Below are experts of layer 2 (counted from 0) of a mixture-of-experts language model. Rows are named router (the router's row for the expert), up (a neuron's input weights, with its number) and show model dimensions 192-287. Each number is 500 + 25 x the weight over its row's rms, rounded and kept within 0 to 999. Numbers have three digits each.
Before each expert's rows: a language model's description of what the expert responds to; "mostly gets" lists some tokens that are sent to it at least half of the time. This comes from a sample of Wikipedia text that the model never trained on.

# expert 53
Number words, digits and time units in dates and counts: the 3rd century, th in 19th, years, two, following year.
mostly gets: " years", " three", " century", " four", " two", " However"
router:507544432473483509504499519553499544542517503484466523489466480502531516484460514479493495475475539514513509520522520462502511498412532513453480481509553515523501530501476513508525449486522490525495466479525505486529497506535501522483521546448515531478508471504513485487532502523518471486
up0:471500502509503497540504508503445499502496493525497511506512419494510514494509518483498549503529482472474555520504478468541525480495483541499540529516474496482502524511465494496521489495541511548496458523466506475509475464520542451461483481472498510445539476500505448491490533505526496507
up1:427464447515481502535488532533510526478516530478517468478504499495496462507533481509488494505509476494491481513531497454470535444527506519487503523472513532475508501516458458479521496509497470487507511507513473491463499463509506519451474505525495514485488522485507537485518495468514483449
up2:475519482464491484508498475488554515509494502496488513538489513486483499513484506545498492485525530532515474472478543538459514515533465520459497462526517526497461477480529511539482454482558454486533528452485467485509536500505506522507492525493456508485513515517541501514556544506497518513
up3:462506490495567504534504499516485530543520487507483528500493501525498507527505506505522493516479498444535520522473494500512490478426482493479495497528506478519483511474513525494477534475535516522494528504493517515496503493532495543524481500470516496482509519501521498478526513512540493494
up4:474460518524501505527488509510542541561508460527508480489530540507466475473517510534531540481488460473497482521512506471544503525526484504496507516570499497517483468563497494492513465521481489494486464517487537489508510508494500457461510529468506473499483520489491489481474470459518489513
up5:501505467484508505485464520509525559490518477520486475434507523447488508500495445501513486479497547501526463517504512531499502493454509465519507532474480513495475504489465452516489492495450499496469519514499501544466532502489485559513470496530466511448548547514513506541484505519526518476
up6:549556479500547529497469483459516510490506545476495546455479479440449435498512492505496509519478529498515513521478498512556462472519469508508471467503514521500472503518477520514496478495516481487478491498504491501501467530459534500512504487471475509480485502517526475488499509505534507512
up7:512511538508495482464506445501500473494506508481507494510522528490489505467466556484514506527494501497469485516504502521487522510504488490500507495495505500497463509457439498510441528486510483494531494477491534443475515534479553522467496523520464478474508512571486468571482486453520481483
up8:487525482516521520545507518473498515501521474516514491503502535490458480498446490451495500510517522533474515472494491477499529530491477474484517531484482485461482525487512509509497500528540464512503556519475512480459533483527521492487475532489500513514528501522470457454532521480545531504
up9:477487467485499537525485519481479505498510496470465492504509525459467488461513480529541456483452516503515494503479449499452491500525529509536497501454523522480519484511472513531510484521482519507488518503527465501522511471508537500488487466466534507470509506498490506493503499552502503523
up10:462533477501504514468503504535477514492499486497495497512534527495495496499519509483494524527522528457543502487446490508541504509508515519511435541492528502488499454481485466498475469535500464494556468503571484497493462487486470496493517500497451561497510475482510483511493515523502478459
up11:460520509530536439526505469515478505503493480490468471466522488485483474482452498491489485453545495493535545562548457530472478493479488501525495490512506476516499513558542501463545501506486530483465519502494512512513480506511529546479477518506485514498500529474501483492487557472485500529
up12:502503510482501501492527546456490519521508483521494535501483497503481504455516508490486510512483522499502481516452492532496449488488502515495507482462509510524542515487446503506486526525476476523481452470535504474498483494476553530510479476520496491468552547467529464537504492509493475527
up13:525492471509477521474490470546505509480493517496556537479543502478453498511519538522468473534458537515521491527538527522461490505508545511518531436517557482503487466467480525455442518452501508463534509491532515470501513475509499432506514505536513507524532516526524494493503523494482558507
up14:485486512512506486528479490545489490539534502486510502483467476489481453515482534497518533520522546483496472499465497449471526505511502503490519466493503478477541500529496551492484505523508540512493475508462497461528493496539499493464503494521487486528546509541500534526529537489546502504
up15:503483508501574471481486486491520504474471489542538493495465456504499523506517545543515517475470480460495491542520541524535553544483461500460499517512510519512518529487494523530521512510472475453495498526498533523482496481499457492508492517475474527465493505525506432511496501478470510506
up16:529478503492475522473501527443487522523520440494541544460519547546489501481486498487486498527492510492463504492520447509468467532461483513501492496500480507519529472522450482460513534519506472534467496551509529482500498505486472535489513475505454517475477524491492493544483499502478501519
up17:510526495514509489503512532465500441526534472510465496540468492482523548507482482536501491481482486556497539502510452529472511503491439527496481496495478529516524516503549488490521522526453530503523488456500492481518485466501522504489529464485474510469485505500503514509551516440427473542
up18:489537453496526540516488500537499526492522478464526483495501501515488482486501484510459492503470487468490493511511457534519498494492476489509437500524501521514495472491482539494520494492524520514490498521472464489494525467517516514471502467504504484521533493456562521523484490511495453513
up19:520500513460484515516486464500506530490500494489497516456517514501504522467480474512521474519559537520540478542505495506495485484526510527496481478505550498487489515507482474478515487455525473551480527505520474481506480501471512540519507486534502475479529506528486476504465486476502520501
up20:509523522499472505504490485504467511534512480496521489527550471530506455517508479467513475519475484523497520488499503513485497472495512511489545469533446516472504502492523534534512479511545519514477471526471505469513483509454525499512496494517484469492520492498528512468485485496525477560
up21:500566502494511508538523509495489482538477481443515507516521510493513411463510485532550475523497542532532504426553450475515529499497476504505515501502460523447520479539459460491484523498485512467508493490501497476497524565503513467497499460500509531467526472477461502501516513508508482518
up22:445515519478478532467482477478497540504492514487482518506490490513476499491452497453488489537517490466471497504514486472500543500489567484483453504504493524467503531489472485508530539483486511543453472550485454509428493523545524502494535532528534486515496498459469503476512483469491456538
up23:498488509500512523479491472493454525547522503495463504489546464502475511503458536508508523511506529476475509441473534466508488490470511495521438503517474468494509512500503471523571573488476508513528488472476528469502501458492477489473502514497504436478498512501479502461533480497456543512
up24:506489488514538504527541449502531511528497501524530524477488471483530510504503520542512564492526535509473534527556485523504484506537479489494504520470476496504514525527498504469467526522512478531497523517513493555508555512457520496450443502504538470508545480519510520474500413535518494503
up25:511514497489524522514466498535510486521501480503499489498477499465469482525469547459505463472536493513491490510501475502528472473503492462514467587500498509515504494501505533536496504533509499528516459506522499558466506532490498504488480504470493499450454473542560482513528485514547511480
up26:498544483489495480493479469501496506515538493497485533525476497474478517512454511538481487529526479493526463487474470542492515491526520444481497481517466540504486457491518531548486495491522475468458531513509521503554507513526527503510536526496519534508520501535517480512482469474525484522
up27:519514502475465522444499524521516533511500530499522526524506513549536467457481537485509493440529500510458510445525505496500488502482501474527489540508525520451484526506496473441498534500479455469497501512489501513538496495513487491510523443474457479492483484534526503512468458505459502504
up28:501491576482520488508460497503497473465477556463497530502446488519520515470520452496445553464491501554488514468521501492457504489518445503508521505472494509476482512476518445479508493502537512495488471525504507477570508536518493540516484489460505504533512476503461526437474478514483504515
up29:496443575460527489488530550468480472498515498513538496457530458528483510542453492479508518490490456446511521474523478495461482491481495431520500482458484508504472474480545523501503549511507459489467495512470497540486496522494501497495522483471471546485494529487493517508519506542522466526
up30:518501513475486515477487502503492459533503468503555511482498482493498504533499510554489470490465530459486493490471495498492464512448512514524467476535507536493475493498478525485505512479532559537496502493539463492474520484509529529473477482499522501506514495501442542485509514531499507508
up31:482466522489513540479497513428497500498482524501507487510523462492546485520490487504487491526505484498529473528495474530493529529548523496480505482478486508493548493489526466496486505500475497489521487549552471512426503516424495502478522471489536537481480513498507502492482500502499512512
up32:518486481455530502528516493507495525493493511527498495454500549566492465510494431442532480485510473477491517449474518519501483494448558485476503491466537504543504553526486526491497524542473456495459506476478554531512502473507523469506508481490463469518491509467485498501481479540445520495
up33:488511510494525504556488471502483472489508499543491491506469512486478521508517523501492500502500519509455479523471445532511488511532527483498488476519457515480518515497479488486505529517434526495496486523433481483490492514522500513527535472494535478498514493521504473464473510464493477517
up34:483499510500531489495509500462522545544519496472564488541458484521511507494469474540512485500463469477508526482446496531504507488510519524517470525510531437444506506560471500497517438506480515490529479484505526525508491514518477537489485484493523523499455549466493504512502490496529497498
up35:518465521477547522495523514555508492462492532501490488512484538521539493472528501495545489512472530482513514573500490503535516475521539450479490500490533506515475487478474482456489461553493519509513479482491481498552516491522487532465495506498499497527510468482487500508468472507461496516
up36:495505511531496541512493507519484507528526462513507445466545495508523544546493533464498510464510504544487518515494494481510456546522457499496493511472488492485496528527523457532477516504493481525510494506528520554487512473513501486511500508459478498522518495514515500497535520473533485536
up37:519511446526470517486442480479516509496486500494533501485484511479472506483482540458525497525468512489531512471492490507528501521493452487469495500497491492472481482502484522488532507525481511531518510526506484542526470502509478479468518495511540480491510471527492457502499530489495469491
up38:486513508457491515492511555504525473523529493527526545496448503538470526530486485453543541469541506481484497528550493514523446515525508498499488528492473536497478521478515495518443459562531507499462492498475460491488547501452523529503513513532465485538502484480491532497482476533457486530
up39:520488488540505474494509502481483521473514505519508481489509507523489497499470513484530529507444506495511505523513511458560474530469474474571497508461518523515504475544505542515491492518501478459505527478472487448480508495484478529527523508503486543488520516482526513516523501459521542529
up40:480508437523494521496540513489485496536522523507528497520523515525534515523487492509506567505446488462487485497516472484479484506512511476485548488475522458461503487504528519485471496484496497497460477493493541509459505470505515497473550535532516491549500476497538552499504528502481466502
up41:487504506516516474503498522517471510527457482482478522541477499518475505490493529532483517524519503475527537491501518536503530521523444501510450523498517529496472512463528499461495464519482540489509498534462503514473486504504496464500543447491458520502497491496497532458516477511495516514
up42:553487524529543511536500511534467532529468500488517504512491512478482496487475507497468522515476533498524458516504515470491475461479499540520508515501462517507487459519550456513481476494471564477470494513477505481473463484519499517480532494463508474490552521499512484441465533512505544519
up43:506480512498500545508532505466532493492547467485466502501535481509471489544483516496491536498548507495541513538520502491489514509479479495556507539509517493480501470456441545537490502462516447515495511499475508485468523492528480480530534498535498511488535497513534500541509496507533473500
up44:480456491508501523522504473483471518517495501432518521509500506517475507469485470499447538564506463511515570547467492511513522491492525547485517487528508500475507462529490504469501497453524476517516525498534538498446505499490486511491505484496481491450512436514541450500515561512507527491
up45:536508538489504515444464522477518469527475499554483509565520529473538451476483500512449533470502512500488486482540491477529500497501494486526487496500535464489533503521511489508474508483522536509509494480529472472536510504531490501475497478492473525500495476479530529493480465470525544467
up46:515488506505499462478479500463472523549518502500510492511526541518454475525510464518527488511528483491483456489489529457488540507504447492482473513499490494503501528530486518540512536470462499543525491560533485494504517482504486479518494476506530525535504500524469516512465491476478485515
up47:495524522471431498488510504494485522491456480482497542518503533505526543517503542501476522482470490422500450489517518493477517464493539492519509483476494476499467506547499488487483480540531510486504482509506474496481454507496536525478479464455443516521481541482486511504509458489494503502
up48:467551507474518504494467527484539487509497521469499483504550485502456484486546524482527456502477536476488488509524525426508525509482505515488485473514442453504517474492477475462499510504493474444536493513515475518497500481525496528541500446510498484476499489535536502469469481469464502515
up49:539541498521478469494484523534471542487458487466490464534468532543544469524525489549485522497444478530474522507554493460500543484513551453461539490506490487529480498523512495493478479466508484571464485520529510506508539513504499490500523542510457505526503487531475512485537524533495456452
up50:488495456486498518497537545509492537502554524485493510550478448505514502530504495452489517482489448481528544520554460555481508501527485462506485498534525521498484502494510486537537494516506502479511512535529507450500489493500514549465516478469532539485504512479524493522522522526517474537
up51:565479507508461513495499484482472466534495494499534516489469515500511509509490487531483502541484473473484506487469444486453485501494517539475524514480474502525523476477504511494515517468539440506541475526533505476514500521541517521520538504479556481545499482507468501547468476484549524482
up52:509454505476481478463483529514498479493480508535508486504515524454495481524514505470477473522479499486495482499530437475567485515475483482508546487533536484531505492491491510524498507436488485480492550513503523447485503476491498496504505484482516500509490500523503518496474510506534500470
up53:512520543507483513519494497500516519494571492457488507501486531492490503520504513464478494510491531504496506550482506517504538501473506469497474495527481514463535540487491505481478500554511528477494505498521484508537537530495514502464516484485509481534492536551466532524446490515471498520
up54:535464524554558541456487457545465508558523548513502500548497488471542518496452490512506513447485494516489501483505495481475494470502521493487519561510463521509497497488450494454505472529510463504515476530464510461511497504474479496480505500502530512470505509497499534486467485487504461497
up55:518499504504473502459539492444484489488510477458476534497501492478542461474551473474493497512503491517472461503516482504491499473520489474485479463498487465483485508469521522454488480490485459479521483514438517491564497488472506521521524543528486528547511505476521522470465479475509496529
up56:503526459509499509481498505508496487495495532459524503469474472525536525446464522505478527490525438488510556480495517490535535510544445481508473496526486482534464528521471549491466516549526531540523501534480490551479469534504470533508505498495459486509494482459505507477491452515485531487
up57:540504458500499486528474517518550478513475479480524495540486522495461465501516509473499524474509467480497515488481483517498463488484459513488502503537527492515527515473513477460485509514502464532506507467461469484453468558484450469552505482514541476485500510509474522494474498503473509500
up58:523499506504469506474502502522494555497533434465522477458517492513522459429469470464560482487484483468501528502450469494490491489503508474504495494447488512498501528517518542514470487507464479515509461485484521490514481548508495534483494498480513458498513486480465461528504516513476482536
up59:455561519534499487498476509495517478534515464515518519480494485496519511527513464521515494497500482524525476510490472535498520506482532558456522509503536499555524513490455479504456515492499513555479514512543508499494504471467446502506509487506474546499457493505452511460540468501526490516
up60:467493444513514518525499505510524447510480498476486520530499499488489523506514484506526479485497520475497541534509490495535526532473469484467501487489517497528473520499499491534474501483531515508496471473506512500481484513508503518506485525467515503485491543532531493521446549481497491529
up61:501485520514518532457452513468521447497496522509454530484476492489517551530451487501520525530536492487531483496475464480519523542491532499505530485517509499525489515497493513561524478452499518480527506526520511537478521522436495504515482478479465537533462467519520502517488520537444475508
up62:464573465481507478492529504461516519517519535525521500475481524520477540446464478475538475546519509493517497530502523520446461519488522481495541525515524509495487506552501499481547556500506501512528504499514481514488472469507511538530480499524484508476522471522511497478462516470480512482
up63:483479489525514480483524489496501471491496507462493471502495491544496517492478454493521498529515509485502459498465491494507518439503551491481495519511499518510535493451502516462491456523518534482505496524543523509513505493530513495499493478514518517492504527489503517487460467478535491503
up64:446480544502541492507505507487496515483487517493532503488518478482553507507532479511501502491519456517481478524508563508472514495453473523531524493442514469490510433501485461506506504520517478483486512517511554507487426463450526533506496441483497523552505578488454522469491491525484512542
up65:532481515494539487504525502534505492489508557530464508478501506487533496474523507454524490497487492481522514505463474495507437499503529468519511495520460473508474526522507482552548494534479474549477504513494513477543526568523560519544479524462501495495539517456494502503490502472525505505
up66:497517432487517476443465483537496476500553447518567443517476545557518481502502513474482475516493499522472488488533470493471535498511531507527483546506484491496510502483488486490484558492525535489459535514504494515486493491463496498488465493505497532484487505468535494486494484515508532469
up67:461488559495533497475495518526464484486488510513523536560506507526492459465456497535470467497539493446509489490496484478493487513522459476468495510465447509489516472494526495481531502483506473490411487492510528527465529520484450522454488485484466506534513505492516540470539502484537458521